Weights of a small mixture-of-experts language model, trained from scratch on English Wikipedia.
Size: 20 layers, width 256, 34.7M parameters.
Experts: 2 picks a token, a sigmoid router.
Training: a variant of Muon for the experts, 264M tokens, 8066 steps.
Below are experts of layer 13 (counted from 0) of a mixture-of-experts language model. Rows are named router (the router's row for the expert), gate (a neuron's input weights, with its number), up (a neuron's input weights, with its number), down (a neuron's output weights, with its number) and show model dimensions 0-255. Each number is 128 + 24 x the weight over its row's rms, rounded and kept within 0 to 255. Numbers have three digits each.
After each expert's rows: a language model's description of what the expert responds to. This comes from a sample of Wikipedia text that the model never trained on.

# expert 21
router:130158145177160133150108109100124093119145142163173107119152144127133113114128146155141123137093134125141103141140147114157129130099113125099165171101121130113117152115164141117128200145152138155157080101137086109126084128150149144153179145136152135091115143124102110122104122141172183178116174182158135104144098147125149082169122136145138115174139140100122139135121128139138146110096075128125123160124103129110133143159152121109103162144118116135124151108135114110113113104156143145116103137150139115065177123120150149115104140136154133134151136092108145097118099182133149160107146139087121111152168083129147190126129127170127119130129113170158108118140145094144095093149140121123138093106153098149116124097126136133113100125090154120135139192135127147119103146175142
gate0:125131168158114121167105144147114127146139105128126109137125147116124117137169127102103105117142086178150074172154111104113159152098112157133157127149102070137128144150149115125128170127120129122130103128129093100142121049115154079078158137133127155091090102109143115089166126097196118162070114165165135140148133109124139131094130093108103141131142129131128134133148104154118170099110150116123105128121104151113133138145098167113103142120154129134164127136118121145141150148154085088180160136087140091126116087106124076181150094097137109135128127113127138087105148141126123124119110122115158087110141088096157121112118137132115149113114106132171107121100117166138133159130113118128159126118139099124114112126110123153139178153085148100140114134154103140148116163155160
up0:101087093121194139116144159128126119138124105148120091154117144156120121101105179151121132099109125099093098120073136138096085162103185136134152084122166122071136125146105131127084144104121124155124150151140120170119129140098120132096124121097162112129165176092091197144076125138138162104083126092109112123121112148137157116137143133154135156095108135143123158162144110114116110074099112128127165130126114092110136120122098094092104141115133135111103127150122101151098152108131085106101178136143148155140162163154120123135136156178115150109101114121112133118128130163123162159094099092158125112104134091133095148160112084088129134124139115123110117129121072132136122085146131133125123149126138097123154149114147135094119154130130132087111111143133129154109122130086125
down0:146137124131146133152159111141113161116113149162087148117112146139100140142127109103109107120094125146137134125121126120097137074156117138086152134153128133153142114140087119090127094134111144130153144092089131088151105103103093119118173132158074162139035111162119101128161112137100120130178128156080102096163167129091127141111119141077086147124136093147097137144150151103099111146109131155137100108106179125146171122130130124128122148161126114115088114137133145132172121153085110124143159112102136112146122113118167143137129110109116125112106113111111082154119161102128139133140129112110123109103150153105110121187100104151117132166051114139119140106108112126144084144111158094110112148132084162112107140135146155154117164138113117139129079090132128114139105097102106
What it handles: Digits inside years in dates and biographical infoboxes, such as born 1945 and 1914–1920, plus century and ago.

# expert 20
router:145182152172156144143139120130117104154126121103146111135109120129132113125109135140151112114109172091148103148140168082124098125120110102120119127127102119147091130111158147183127176135152126087118098129128140126096111132153131121151165156119099096119207111144085135152127116106137148098151184155113156131148085162126146138145112164112133129176173139083137107111136146161107104132165141123163148120137102101117132124124123088123152152149161153109122169137136120116164097097131134105140092143161113110098113135149107143134108120094127118098116074118145109129105132149084154153149134157102131123125121120156147151132088175135094105156109167160195147105164138168167125114145145132077105127143142102161091147117120149150115105150134148117123099169127128096137141134122179
gate0:108187161142116095068129119150153120094142144164144129128132145111156188136134135104164121109082118136153108127134137113144156109091135135130125130104150101135105101140153133155074124097142146090108139103144124133141114111152163142113142124123136124159110168134134126143127166131102128176142129117148148102105157115137145067157145142159149103169134129099154101084144137158106126097091146126145128136120171126171127140123139131144126111171171077147115137127165157087131121101126151153196092122138129109140118126142183165109174143119086116105099107114124122134128062136137103142132119157085124132147146123110144100163130142093145136170119110116151121123152142117123063181091165140109097117125121136166093127149121134113114110137122094113161087146131167116124132155127109
up0:129121165128128140123114092083137133169130116130134113103185139115144078093130101132118135140122132156122128098165122095147145172161081128130104144194106119106139122150118147141117137134118102111135132117141136095146117104107126162136149077156111077131089137114110105139130147136105163096075122073166107135136124117120147140100099117094131130119158137115158110110116090141058102104155139101094146148109142144151156128132172164121120102157120149130135138108094119154139152129086128148148169110184123118136099111165153111098117148131124137116149129110185126123115123098163153139139158148144148139066135144122145066158114130122126116121148111114155164115100144126209142139133123115160131108151137155133131126124129130072140146159128081079150137155112168133119123128120120
down0:160097141144152116120138107146103142133137165128103132109113119145154168075114139110135142100189095117079128139132104101123111146114083149114105162109134144099149107098140117088119142133114180142096135145113123121129132156158120124107101130111158127081131124103114167124081138142168178164124166110145098129133082113130105152155103134152141147129098145115127093138111129144144142140165146133156096133163120103082122107097106138139128079103101120147143117162141122155101117120162104104114114153151127133140123168112106155138122124133110135134128097141116103126110199136166155131156105112157145185152112110141180154128147110109101148102162135112118123121119136103111143113145138127160158085154156139132161108084131049192124131135127122060127148109112122127092113094125106
What it handles: Articles, pronouns and relative words starting a clause or noun phrase in running prose, such as a, an, he, she, they, who, to.

# expert 26
router:105178108144145179133166116105112090117104122159109128123175153113147109107110127136105124116162182132152125091138166118121156096136071106127149113137116131122119103126140102083147141120132134134151087092154137115103098129152144122144149157194108106079127116144106127160127145132166159162136136117139101110098106111120141120141089113129115171144152123089125147122103123168149129115144117107127090136135086135089095144178106180098141156128162135117107133087164132142148127083128141172128086129143089110066122113155124121098148127127170139130128127120118166125101183145114139181119116106150192116117153108140121145138125142169165106129124149142121120100147115101116127133148089139122105102164090141131143098129115134095078109118125129104110102140137139166138130167111158
gate0:174108094112145147162150093094096168114178130100161112146117104129109105112139109115149120128106145134126141147111139105165164108154117138131159128142133132119193150153138154146101103105082141134105085118099122111115102101142104128128153131164132121136132101127107126126156134163148134078155128118102118090086097141173155142134145122076118148161125117110098177089102150134124176110169117123104156152156121141147118135128134137140100106102140115121104070116135127088072123126154145159134074174102128136104135101116117145098084167110121126131118146151154125114138115141160170141099096123112098174155128138103140135174129139131136116165127180118131071126159139143166104145146113170131126134124100140095122116102103126130159066181113111118127110114135120154140147109122114
up0:136150117161159159145167143146115135105168134093130162144142155082124090140141145099155135130142128112112104118129084113109113115137150127111106144144123138112096095124144109107171119155111114087147112139143128139165140089148107141142164152126151180107179144121142152133125137122142094108144154095128110147154126127140157113110112102155078116137136098144148127073131135088136139118089136117144119106117153130121157082121128155074109135118071140106126134119139105137113133161099137104105147129145094141156157120085134118126166103155152120103112099122194169120118127089129190074142141164108165142140195123167150085146161136166111128165092117135128132111146118103106155111173171113131104133118131086147151088113117132164103118132115093136150138096129106100117139163103129
down0:134129157172133155153114141057085146098119137108135137167139120086114153115181142097094133133153149171088145162160115115177129118094143152127141113126158107115160084095129109114100130134121105166121172133112115137142149124143112109127167167112158141115127150129117132117122109109160112120087110130144183137170103181145097109146135114172150110169114106122121054154142143118109139105126159136144142139121116148094090118140142169115133119107095128079129168129097146137132064117150148134118140164134142132119103113123138141170118078149094122103116143081147129135100144133124154108123085122112115113119176127150116101135148086095116110125122115121094121136102150161113138117169137126142116130136172115112136138122129093158114128135092131130103140077091161147167136108165131
What it handles: Plural suffixes and the s piece ending a word or inside names, such as students, critics, Aggies, dermatitis, Hussein, plus prime and degree symbols.

# expert 11
router:116117120148149136140139146113095119127175118150104089143127136140143136079090080172132135090123171096163114150140140122125123113127109092079120084104160149129117135131123151161087115146096099163113129089128110117135123163127123118184132125082085107131100140136136125159094101143141157133146136158125118142141107135096136128149148170127114143130114113125089119152094122162091113138139093136135159136152131129153136121149128150131111155141127139139116148114145103140094066113118122189086123157107068060114136109083140128113163108099147092141117097119119148099099179128102131145103155150158117143133146119174163132146105107166142085113151163143131139158171131088118118113166116157121148126141135123144128151123077172091104131097139194129130136151125117120153118114115140
gate0:150096163133152134156142117126103150118110111100153107128126125139132115078098101062120124147127156108154161153150105134090119162137087131160159116110134076150165146116111125143109131126087146126128149141151113088111147118123103138139130139077113098113087120148147124128134129083126125121129127157131137104140124165126136129157109155164152117146145157138121053110098126177094112141147148139125158126114137141158114121126124175126146119139137091141163123134142145159176113121135151118127127136112140102126114149150128133083154127136108151117102144121118147142138126188128149104140107127074144131111121139136140129202066168093140127143139152115145079072117145159102074130147146105156133131086131131126180132110140143098138128163102120091144173176193149127107165132145141
up0:159143117126143151162114120113124136167135120145137080150150133177115087116115154131131140143114113119159135122118154119151165125138155118096110087100173163149130091109090096105119143164151154087122078112134122162102165152135136166089129148114119174140096137153165108136095146117124150170118151182163138167120078114127137085145130154137131109154128129128133091146139113106102104105132135120166147107161170156145134081148112098130141124129111097117158105103092087114113130143145109121119118116122109115166109135113144134136082160138148133135117153117138121133136158149113158125173148089124130121121104121109120120132110174153101123027155107133089116143117142139096165125115117125125132143158120139142107113168147137129162133103131138126219101160098112119157151105125122
down0:107147143087099117108137139143149104101123130144106128121108127095130140119168154128148165138110081113136133141135112158145085136094121143154171117165134129141109101116109171132152101075132155081140113126158117145129098136110130155143140094079128114127100138112120120138163146114180137155152124130144140113123123154145101127162083129147126120172139128141091157154119118142120137136088137075176099135144105157122100129142145084145074135144148114113131144116126113134170136134124115144135127099076104115135124139130166106097125148136148153138139121081133096136108102138072140046111129118147128142161078160146125143169115121139124122128095146130126127140185122144145105121102095093148114135113113128181151085144133105187116118102090099179111090161135108080118163100124111
What it handles: First piece of a capitalized word or name opening a table cell or list item, such as Go(alkeeper), Mak(e), G, Caps, Chevrolet, Yes, Nominated.

# expert 7
router:131153134159145115181121200128098124148104150114148092143109128088150137106098146157147149098094155112140081175197147108146139117125096132101145150115139105090130111113125152105091117120144132142129080126122148109112106121194157151143113167150119096095153149126090121131099117108136166156126119130129150114122081117093159105144121125140158103108126191122087112154096118122119102138115093120114147110177091111119119116091129113112127152128114141169122128102143077105124120153168141125131123124145116103134143096103135130154163171120117143138099105127106182121132168108144157177109132121076157098126146105135111152116134141138154124103108129152163141108155137137137112119172127166129089129182118125151127121130145144128149092126131109158128103171092176144109143130130147
gate0:142126108123099111103121114147177136121071152144120123137095142106120120133098171133139165099087149130160155146115123174129181112146149065176131139144162072155121124123133154113125118085125099112139085104117136120175111159129112131126127113154107119150133117112136132096108123154118130133105102169129119107144172141087090143185144131098120149180142131136123097118114111150114139145072118134151157116120097131119117189125179101124149137136164083124127150112127144111136074132157151171126147132116177152130159140130095135148136118124105153114128166145118149140122134142097104148118116131118102130112133144126071165117165115157085153147128132155125108079138100129114135131122152106164115121163134060119191109118149101110149114095136120154149125168116154129107137134120110
up0:157145128169153154124131140136152138164162103135162142159111117134110170164085135086133141111137135087138123165138110113124102127187147149108116108173108090125131130076136132096095108109150149150155135146121145089110106146092090130159138112106178100137125120164138187136104126099122144107099134104078140132138105103125127162128086136115108116103143107151075159147125154155138168138126134118172123107101125141128144089120137151121149124094148144127109150133101138159120099174153140056135144123144146137148165202101128107124093128102156158096123175138159138116088119151140108120130160130177152119167117124142090144119135128127155131129135135120073138097120138138128115177131106111144161118149125089124142108133120112106114144081130112139151149127145111085113133132109081
down0:183144124112151088111110128128144145165134135085142105138124105118091141171098173132147139124140088150108106116145118075131163110128135168124179153123104110124119138134099138100172132146108141151167142130149143160162150127145144108127177114132112148096149115114117131133128119127086096122159180159109145144135103136131110111106127117125144139093112166095096130141162127113170140142165099138100145126115099127111092114134090119136055121124131149111130114134161110127155114094089146117150135131125134137112104082099126106131150114161103093135145134146125155135184157122116159102137130114069110087125115143100146161132132149124117168124144115153140160150170104115089155161111096120147128137106128132148146163146129119142130131169092144107127124209053168150150144107138137
What it handles: Commas, colons, semicolons and "),", plus conjunctions like when, where, while, that end a clause; also score commas and infobox field colons.

# expert 14
router:128174136132102130144147080124106096158128127182126103165142147131164095127135131155139120099107176093165094143171162066145131118113126089141133126147131153106148168097179132099113149121166116155161107117133099121159126127119109133181152144125091103128115120168098108122096136141155149143141124120146119114148124096103136152143135126141103129158118099165093131135062109146148111157116137147115145141113071091140152141125134138102123134108170137155105150138148128081125074133150159109133085110141117097102139092137139119165099095092143105167096155099110174152119103162121175170112134143153141130146096101125126168105164147140147105135154126178158148112157123141137114110118113133113120116122122090174105103095103138102144119109139148139109125160151112126144103120100119
gate0:139128135151062101131117090125109101146139144135151122105164156140161159122109170138182080172137144151156132144127121160089146118134113127100087120144091084098111156140175118144151143083131093143160067109085144121164092156132068155137117102132124145141128089149121089137148123100138113096141157147117111103153089127139097155160109102162109122106138152125081130130131151144141116123124126111106143103073115113115142136089091147119094107095143099129100156157107104132120139160095101127174116124158130160123118132136146140113169104113129103153127161166115114122145145171120117135142113117136157152116119133100126125092113136111168162112099131107178122130124138088108120146112103126124106153138073113162128116108138162130157105124121109136128172108171141173106148149107141
up0:137128123114140158140123139134134107141120116140190128071095133125126162123097092107131153137133132159098175161090134099160120127133128125120114119170064114123093118129161117114153132134162119102145136137115121145154081107103121114125093127062117081090097122144120152134102117115167110103122105164138140142112128157144119091116124167159122150123157155132125137100112116150146138154113114135137123089085125132113108152154105146135130108157118139128135091171106143084072151145135130173142119134146142148157083103117145128138144130132139124129197179116113175079139117129092135134122117160110149137116109155128121129146144158155114126201096141123182154110118140118092137162107132102142115133088136123137146108155138146139141130143124104158138100117170185156153073136167094
down0:119086091091114114123144072111118129133139093156103142144085123133103092172125111110097133117127113099109174176127114157115134171119114133126096095113179127115148145149127140110119118079139137155130158097135113152134107139109112162115146122157132134129121134168106152133136113120110129138136112142145127108154156093130139148129122090127064086062121100133096127103169173122137107127133121090174151138141135132152182138151148119146120126107124113083127143164083177133120130142056139137149136119120097147106150110131187131089094114137100072100108139119092160139153184135116113131092102148099144122107130131139132158131093123093154136063119100130095137135122106123110139121166145147118143085153097138148104113138129130104115117121093125130111139135147119145097115146121177
What it handles: Words naming academic fields, institutions and organizations, plus the and joining them, such as Science, music, research, University, Architecture and Design, NAACP.

# expert 8
router:107142126166165144146109118125119087118122139154119107133125142127142156090073144128152143137099154138167089113142150095128165126124114118114156118115111149095140123118174110124157103137120151125122145100128125141163164158135147093156155150148124096125172098135119146141104135135145155140146124153149106095089124132139162110145134141072111141152140112144105143120095160168133116173158107127142113127139094100149114134135152140132155115158168159103070138095131120100118102118139157150149137110140094126087118073134146115121142105135188112147167131122111176153134130145091175142118140168093149075100125102131178169157157158196154099133115154149174179131146141125140116128138125130112128117136124103128138123116097126128098136125114136146129075160096172150160093161114168
gate0:113128147126113146123148162121178144104122049094109150112099146116092151094095158114142126092137153154135098136107091115087126141089116152173166106105074112171136116078132125128101151112164175091102151131121096105119139103161154136149118138165132130133107118120138161095095145110119143162116137148122096094124095154131101105139150154140139137138173087147155152088117161118110106130126138107141131124122101131142145139113138167133138146147108151150115130125157082106123108120122133153170100130156093158082089135134122135098115133173148121143159127133090152123111104123122143111156125127155104141111117114083111184196128096113159089135161139128184166114137130090102141096139157132119128117096111122128096086129129124102149122113129165145131119149158136134171123129138157
up0:114093129136117126102118156164158143139135154162154155088140113148104139104131130120111122117085113119156123128109128118117115139144091112147115150130139112115150132134189142119067105120140167143122167134152176146116123135148114105169084144172150097110153142136135161133099158102144127130172121133088100129091168152092131114150131102121069158101119149110126160105110179112127103146126175094161151133133068125124162133133172118108138119148131089141110120110098089122174138148081135135118124140187092124131125131121177165157128111127135120118074095120149152134099164132122159109125121102116115164090089145104125105118089124114096108126153109128147092127148143091122147165122127137139174121126083108181150128178087111123141151119140135125130160088143130125120100124122151
down0:115137130154156121101133121075101091085100112110126153152106142140154142080078089135123091145145108119104124100117102159153109144129121104109114147106106157198185136074116132133155122105157116120127141103103140136101117125084136117137119113134131151109142135137164108120109096158126117143141120142135157085157124177162130098147168087082189125092148101172165157128125104111136155135135120123176107110124159154131157110108124172128103123141117100106110107146119146122131078104166132075114136139115089092111128137160114116116109206175122145104138141126083130099100100125146127126142161144124109108161103148104134149125129113087157101126135141125142132135097139122094115107103137125116140119110138145114127080114118132109085105133120125152110092143131148170127113130182125
What it handles: General nouns after the, a or his, often followed by of or a colon, such as season, capacity, end, Language, history, album.

# expert 19
router:112150135137121123139139149127135104146156161130137111103102142134152170089117112119145088134123134119149107134135105146167146164146111099136146098143136143078118109076170133117078172120138129115101137155131089145129118135145156140161150166131141092096138109129160166130120095150116165161144158148142138069109110141093141113130157126115095147154110122111125115131095140116158121118145122144106122102121094125110106159129138118115111124093127137103100142084163112112145123121158178127182157081103109142094185101113120161116130119104142099151133092143156150155131106177112161153163102143069141166145155097131133176104174168129134088099197122143129147097128115127180126122149123162143092125125139121134091119131103122081147136111106155128094114143159150111154114108135115
gate0:154119128112116108085125148122163098165130167132125117135086109126132107121098137131115080129133131117151152144133095096130113153139126110110128157147126112145127117148115110144105094107121121162169142116134160099113114142161124108099182130119178086108139159126160099142146136154131123127125164158155102111100115185153150115151129121123090165125150157080134166136136151114159068106126112177116088092109121184135128161128079189137126146113080106112149117108176132118088149121156090168133172091187131167129114111113119120090112132097111143163147090088135138131132104146113125156143107165116157143186124135108138122129128120120090099138173136131152114113114137133126178133135146155118100142145129145127134147118109116090109147106147124074134113117145111112130148157161107
up0:141148069166088112119146104138101143132066115154166134145119147106131111118120117149120146123128131156153124097124125124112146173132105108126154127092100087077136111177079126125133114119130145130129152088114148095160170147092115148158158109108114159120160121066155117125137176114143113174148126128149126156173160127164106133099121079110092133111168113181150139115126150110118115107133132127095127122098132077139162155124114116110123157125145129110130096141111128133136138086104117144074170149110160148138148133117168169085109137127143148104136147101143148109136173175107165127075161137145147113155152099078144127133120132147126119085125145113098109146130134094108106123150136084101149138177091149128097123135085098136137166141138147123123140111122141111120102113111141
down0:171138133152143142113163117131185092117153125171138139111143077107099110151130116093161144088113135137099091182123111109135078179103134106144152142076157138152166086133133116137084140110131138118131153118131097160131137143122115167162124140160127111104157119122106142107126134141106161125115139119084126145131132132138088077165133136144139156138135117123166082114127146130128070141147096102137137138155142121144134116108118109093126119129168152124148138097138082177115136137085157141090171151143112103130149141134145154110107101155140132121115105125116139087149167154128144168102167118140109168082107151118124140128121151159130079145103149121138083123125157145108083081084106118169095115160127136141138143111132102150152156117113145154168190140135129116148103116114118
What it handles: Middle pieces of Latin-script words and place names, often after re or de, as in bl-ur-red, disc-ri-mination, Green-sburg.

# expert 23
router:144135134172130181167131103114133129119153152142106080174097119096152100130132122153095134141094181090160105148179105128141135129138096114138118125100129147098144136132167122100126129143112119149149111114145102148132100177153149142146163135125126093142132144147091108099084096114116165135144150104152114098144142136113158162183135112128122125109135148119109116150104159107144105126138089129147131096130137096118133134154136160127107136145157126132093160117128112074113117123126149125145101184115115117103101140131143145144132121109144104157092096114127161146112169150085160172117107151119128088103138094150104144128121154119129119114151148175143164147099140118128098077133117201129147109151150132181064155119128154119121103115135159156115090148130164118177147162148171
gate0:153080116127160086100136145116157115092170095122124107144147081103152116134088108172122099139120135091118147151101112133121097110129146139099119135129148173140144084123108104156154127127132139146110110122174142164145162121129095165101096140124144129106161080114131162117095126135092136159129160098067113115131118156110141114135109139142135148096118153107117121150112092143154137078108152090153094117150118128118145180111170156127159170127133143118121131125148157139120119119106106124118118108137077139154123108094141135086089148133144135130111098124133156119117131161117180063164135133100142118097150159164142170130094124133145155164110162155125141123156121115093114086136147079147146074141153123139119154145136172159090087141107133122149127149109162119152146140116168
up0:176169162092118104131151096162150144128150167082139119120123150166135153141136153155131107125110162079156116124091152154126117155134143109097078131178121156120111140127136129140169091142128152136127106133088158111126177122133138136119136121124188113136186129132121096120162088107133104101138122139162124156153120124125143114142148173128131096110152131132118106131112166112152114098131152127181125110139139117140139122106101164123123071151138122132167141148108106140148145110151155146101107096113120150113129079087135106143142144130139150139111133128147164116094116107168115138117125132087120140108112120135114138167184157142133146138119132158095131154115130093112129103098107154134157111103150074204131156082121138093154106128140125119155162073069151153120143111092109
down0:119100136087126148113117159112103114132103099111161139092132139133115165113138109141131127091110112132127125145129142110142145134110118168133136112151078125166172166137095162102109154134138081108160167161132139182128090094121145162130180120114110140147115140133103121128196168144062146111136159122151163149143124134110164143154131126142137099119118130157130124116137102132129113099128086133128157138102084174120124149160137147089111140099159163132134110176104121121116121116109136134128163149109149128105140136097167160149171121150167114110151167112109132183137116168096118142114149139140140162155090131129122115148102122118114116131142118121122090123089167139140123133118159102168128142115094137131127090164057151121121104079156162089115135139139150098153142113192111
What it handles: The word the or The, possessives his and its, and nationality adjectives opening proper names, such as the Basketball Bundesliga, French National Centre, World War.

# expert 25
router:149155118147155152184125147084076096134116137120125080166162114140125142122128127111141130136138111114145082161141121126083146105128129092081162141115110147136128107124139111125084114113141155167188082117140129140111124105155118140151156150134116115093113138144130106099097122134105149110158126162130160123136105165146138120167124152122162145129174122151102143138081142112149099174141098142127090110135138123158117088153177139124130157158163094114072136124149138115137089116141090134125137139107098136105129134130119136142116148114133116145132110127117199143115121136118158177100145145107175113156177134119128130146164126143137061171136136146167137132158164129110166106162115148104091134140162089154097130103085147127101139104180148130120139155124135143164104142147103
gate0:102134064113140154130145078128140064123146080116140108080134072135130128122139093120088116144122152130138157121132169101103099135141074127158103152101130134143116131120152115082106133128174147162124133097117114104131105149119143132174142116145066125110137160179116107083099142108137127138117130134137151136065105129101106136104140111128128132162107093137123112138092086129093142155103121124148149167117148093115148135118139156136148133143162097130116127128146104154110130127144154123123122124130109117082085161134104137125111106105116155113164110108120126162108113133124151165115129109159107117126113159072132124123159113116085140120147137148158110133128106168130139124117165110124104146134160125180130133093193135115123167093189123125151146108114128127165106171190146
up0:096142153114156134146152134118103089147098123106101137140123154127103161156143139114151121130132126104102120137124129097098119191116093147119105097073161151125134129067149102108077123128136188130099146161113123119152150142124118155129132121109138137173147172101097131121127152100100130116121135138148144122140125081120122125141180106141136152123177154123166172122161127125164102140128087177154121136157156112129129097095128112119126129165062127126133163125154137123083137131140146153099164173160130113112111163178162126131150155165144175136159126116102133128153133164116137144114131162121141116142181115100142136127105160103159170083147141097152157123136099131135098109132091127136153159142107143106156101123167128094138133091116150164145117130137138129190097129147147
down0:070112128097137167094128102132145085137119095137087179147110121131121099075173115137108136131138129119120131134122140150153128108125113091152131098128125140133148177155148115109149138098080066095151100130127065133111102082084120127109164165142121174116129111121131134117135135089143155148113124113148139125150142102058132106114110136130123159112138094106139111128141150114142128049109116115099150152148102157113159169113121092152107107167094150118180134131077109123125164151111114111107145149125114118144143107125133120138113143132098146123099159137134152089148134139183082142123141114124112138155109105138099100063109115119107097141118111086159091173135107133131076151129103154109122114134122157144108105134142117150153123115130093115092159121137141116138146137145149
What it handles: Words inside quoted titles of songs, albums and films, such as Love, Life, You, Who, Way, and apostrophes ending titles like Nothin'.

# expert 9
router:119160139157161134135116132102110095137120143131123091137140125128130178100154161150160122103133124105152109130175123097147128132131114095096142130149111178091117143133162102121095159122165115140180130088091140164114103143157152089154124120142114102109164114129111152130151148117182147137154137127126134079096119120108147134149122096159109105154119143125154157130088132135155141148163129116124173095138112120119115150105147103118106111130189114105138139143156100103114098107132132112119091123124153083121146110140116174100153088088150102104124105140101175085137130176119161145121137160160107100118113115131098154109148106159134131085150120196119144089147169084145134119109125156118107113151125115175103182120103144169152130142166185121125105122112149119149115113103113
gate0:142110119116130131125136148145119180121121104114107108139080105122117073108136082134150111120123143158123147161114139120153113105136134127103123176131103104121107161098179121181145130164086154134123079099154167100093125149120088096089084122130116119155135163116076090154147127110157147106134122096145159113075127131094142133138112123149165153082158092093123129124113161147172142120106165115132165144161144110061123118132169124172140127129164110128095141128087136129135120132097106131116117108167159122133127122122126124084132154131108101139087134111086149107117143103168148090143150135152106152098126106128114146126162182135122151134133124129117128161122129135117093156139123134179130086146108110122160150117132160094130095147119163081136125158117155111120140165160152
up0:138145136146137159166109120154111117095115139099115160131188110175133125160101117138155106127147160147097112116149133172100144111110103110131079135109109082152142148144135164122147123146137088120136129081070079151105125140114110135157122150109168105158148119122126105151090106150168094087137137113140139104114124124119125114143164129159145121128150100115107144172122142147153125122102120149132104170110160106123123095101125148160126108100140128166141138114130129133118120078069096149119105140161131130151107111117154126157152103140107091130122126103114090126078106115080139130129144094122100132103175077134137118141130157171143109136140129136046150106102154133156145117129130180100132113137155072109142084106110106120120110160178157124095120098115095108133100117121133
down0:173094101138163149128138117122138092156120189148097150133080118098139113107125161128121147116098138084146105151100154128174129147119109094105129128116157193157122100122131166149168159156103121134124151143139107126132124101139110143109114112161111158114201123120150113104139139156146129108120119112125138085120141127147135147105150137137107135135127086127131138134154120121127150104136113128146110069090138151116125150137137151117176115132105120147093125136121131144114108069142129145155149130173155131136126159131130113176099121111079135088094100113119124096166071096136130160165098114112120136108171125133139095131121169066147127108135160132095076103103174119129112166161119116162133117137164120095129115168080147128159148142114167118124164164093119134143131100110120
What it handles: Vowel-final syllables inside non-English names, especially Japanese, Spanish and Slavic ones, such as -ka, -ya, -ia, -ina.

# expert 24
router:127150132180165111166160098086085098128157131130131096160110164152146142120105131137135140143104148128123098103172152120154158132157117106126144166135163163113141135065137121128110140171107149136137099087116135124138116150112099071140117152116142118127114108137125128132092118135139153148135129146122133127134086162121130162162117170106138172134144140138114138151103148144099111140135141159137106145125134084175137085168128168119138110159147166109088171119127091133146108138155153159130146097116111062119161121115145153103098126143158078159129134105113138085118112138095170126122101117102173135152166143115160137091155163119125095141148135187143150122139131174162126101132107124100148121166152097147084113087105120105110101126144151127116140145128121166130113165095148
gate0:143139133097103139140144116110087112136131100108146132141126162118153109137113064096174144110131094160152103127145178106143162138108114148123161132111165118135152157127131167133150133098160113156123099079128084131113101116120092122129160134134174148123121091142104146157145133087136155133180147147132106092185130119125117102150127115113122090112145103122098122135120163155122164094091091127163082138106132084136135149138104108125131129120103103100120120144103142092148120171157147097155140139106132197181151135154127119113126162108093121152123120124059088106128116098161171112124087160151141149122126105096144133107149089099110112135172105129121121114126118116128123127120091070149138098148124109122117101131114126166149127087123124086141121105110121123127142136100076
up0:129075097152147111145136134096120131136106121066124111152109129148157142132142108111107125153175121126103143155180103150124139096089178126104117132112132147084164138149115087161103125094133111095149144148141116153177167127170120136124093121109131151147140131142133138110113126116133165120119120130105085152125156104100149108139127114087146172107137120120095073137122157139131107126117134103125123106105147118153138105112090139113132111137147097177148152115119093144128120133151089102122088121145107131078170148119117164106120112152134121130106125163068147146086121135164164111118139154191107092140135101120121139159139157147096113141143121120094101079170113154112112141131152134141102125118102128136136120168126139113165155134157136123091163142155184105106084146199134
down0:120120098086127137154129155128119125111156166116141135090128115140121131097137174156141150119125167118101132120116107155108162164090126094095124136106121101089130136142120117134077097134131171130142143117120074155118164130137148090073140099143136108145176111115133099111112097122128096160167132119138091129096077127140131169132166100116133113150149181134133122089135131104148121090163129138120115156102136100141138139134118140129133091177092100123119116111147124142145110137168114120152134128144130101101091134107121163139078126110152145114164134115135163117090128112112129086083138127135115091137118170100150093126121123111091156096120154106113154107144084123114096121161107138096066129109129096139054132131077123150165156135125111156185123157152167134168111124133128
What it handles: Word-initial stems of ordinary nouns and verbs after articles or possessives, like car, man, producer, critic-, com-, often followed by suffixes.

# expert 15
router:127178158162169143141158143089124097118138180141126119132125152121190165083129109185130117114132155105158123120135160133163111166131088113120157133142093139098073156143130140122149175104108143158134115109155130168121117110142107112161150145111114116091122142141126123115102111130171140137128130183144163108130103117093149140150135141121157124159129153105136093123109139105127113115169110127167177142140135145134096170144096070085116127147149146127121130103132129115137110131144109118115096111140126090055137089120155133106154081127145144140130100115144154156111151133122142137116141132105177148131136091126129133105148129138137098114123138194154152140115104133096094132137116205102135105131149088153135126086101128098116118151138148135139112145087153133125107156078146
gate0:111115130115116130159156126130121122092118099132154155129067160136131131091138113110117124104089107109113102110095125113145090140163109083095087136154086117132131182127112177091156131088154142143158138140141127135108125101108102125127127108096149121110179124143136115155093157093137105140162141175167137118158126104146131147103104141113151125133108159149165110105135130111140093075137167147155116110148137128127119149124106102122133078116120160091143149135120106143121143106127126122132110106171093118129094155109169115126133148092127148129105099119128130191095175133112107165132133128123187122094106091140090101148104145128081122143130149142070148117151135132080141153096151141110130116103155144101118138103113129114131100138102166161099103160091138141123154152053144
up0:162174134100122119146137103125149128137156105136124128112143089117105132158132100140115127132113124107120131179130115111116116117171160179135075127164125131107107086142144170149127089144136108083153120152137123124157131086143144104125094143157174129169130119148118146108148122126135124142125119103103092138088146096146101148187113091163117127105141172095114103157138149161184089110114136096152098132128141159089114147122167120094100113121135115129141167100102136087114157132140197104100179132131095151156106135117138121100119151100164146141145067118104140079119103158128100124127153115127102094132156095115137106110144132075109135157123115151149133133126114077134154124098172097150138144150111143182138114078106131105138114124134089150137127119166119107122132120134130
down0:121133147111144138141151150149110113126109099112134121132143132169146105094149138085116160092100156118136108088124158102119115076147135127104099127168071111131152161124134120099146136115141139140141114109045120139117163102120142145130155128120146154162176118153150096164140105098124114152094174135117139159156104137162133133124138103179113135104116095135101101127123159097153123104128125100141131148109139143117124113127154155126156086152086087138123122106138111141102168122120126137142134168123117103134159154118090154147126146121131150136120131088145174115130148131135190140107162093151138155092136132098104121121154148191120189109134146138134156134091133143104150139126107135134128058145127116097152143123171108085166128177104183173089094141101136119127134143121136
What it handles: Individual digits in table numbers, especially match scores, statistics, heights and counts, such as 14–0 and 5,594.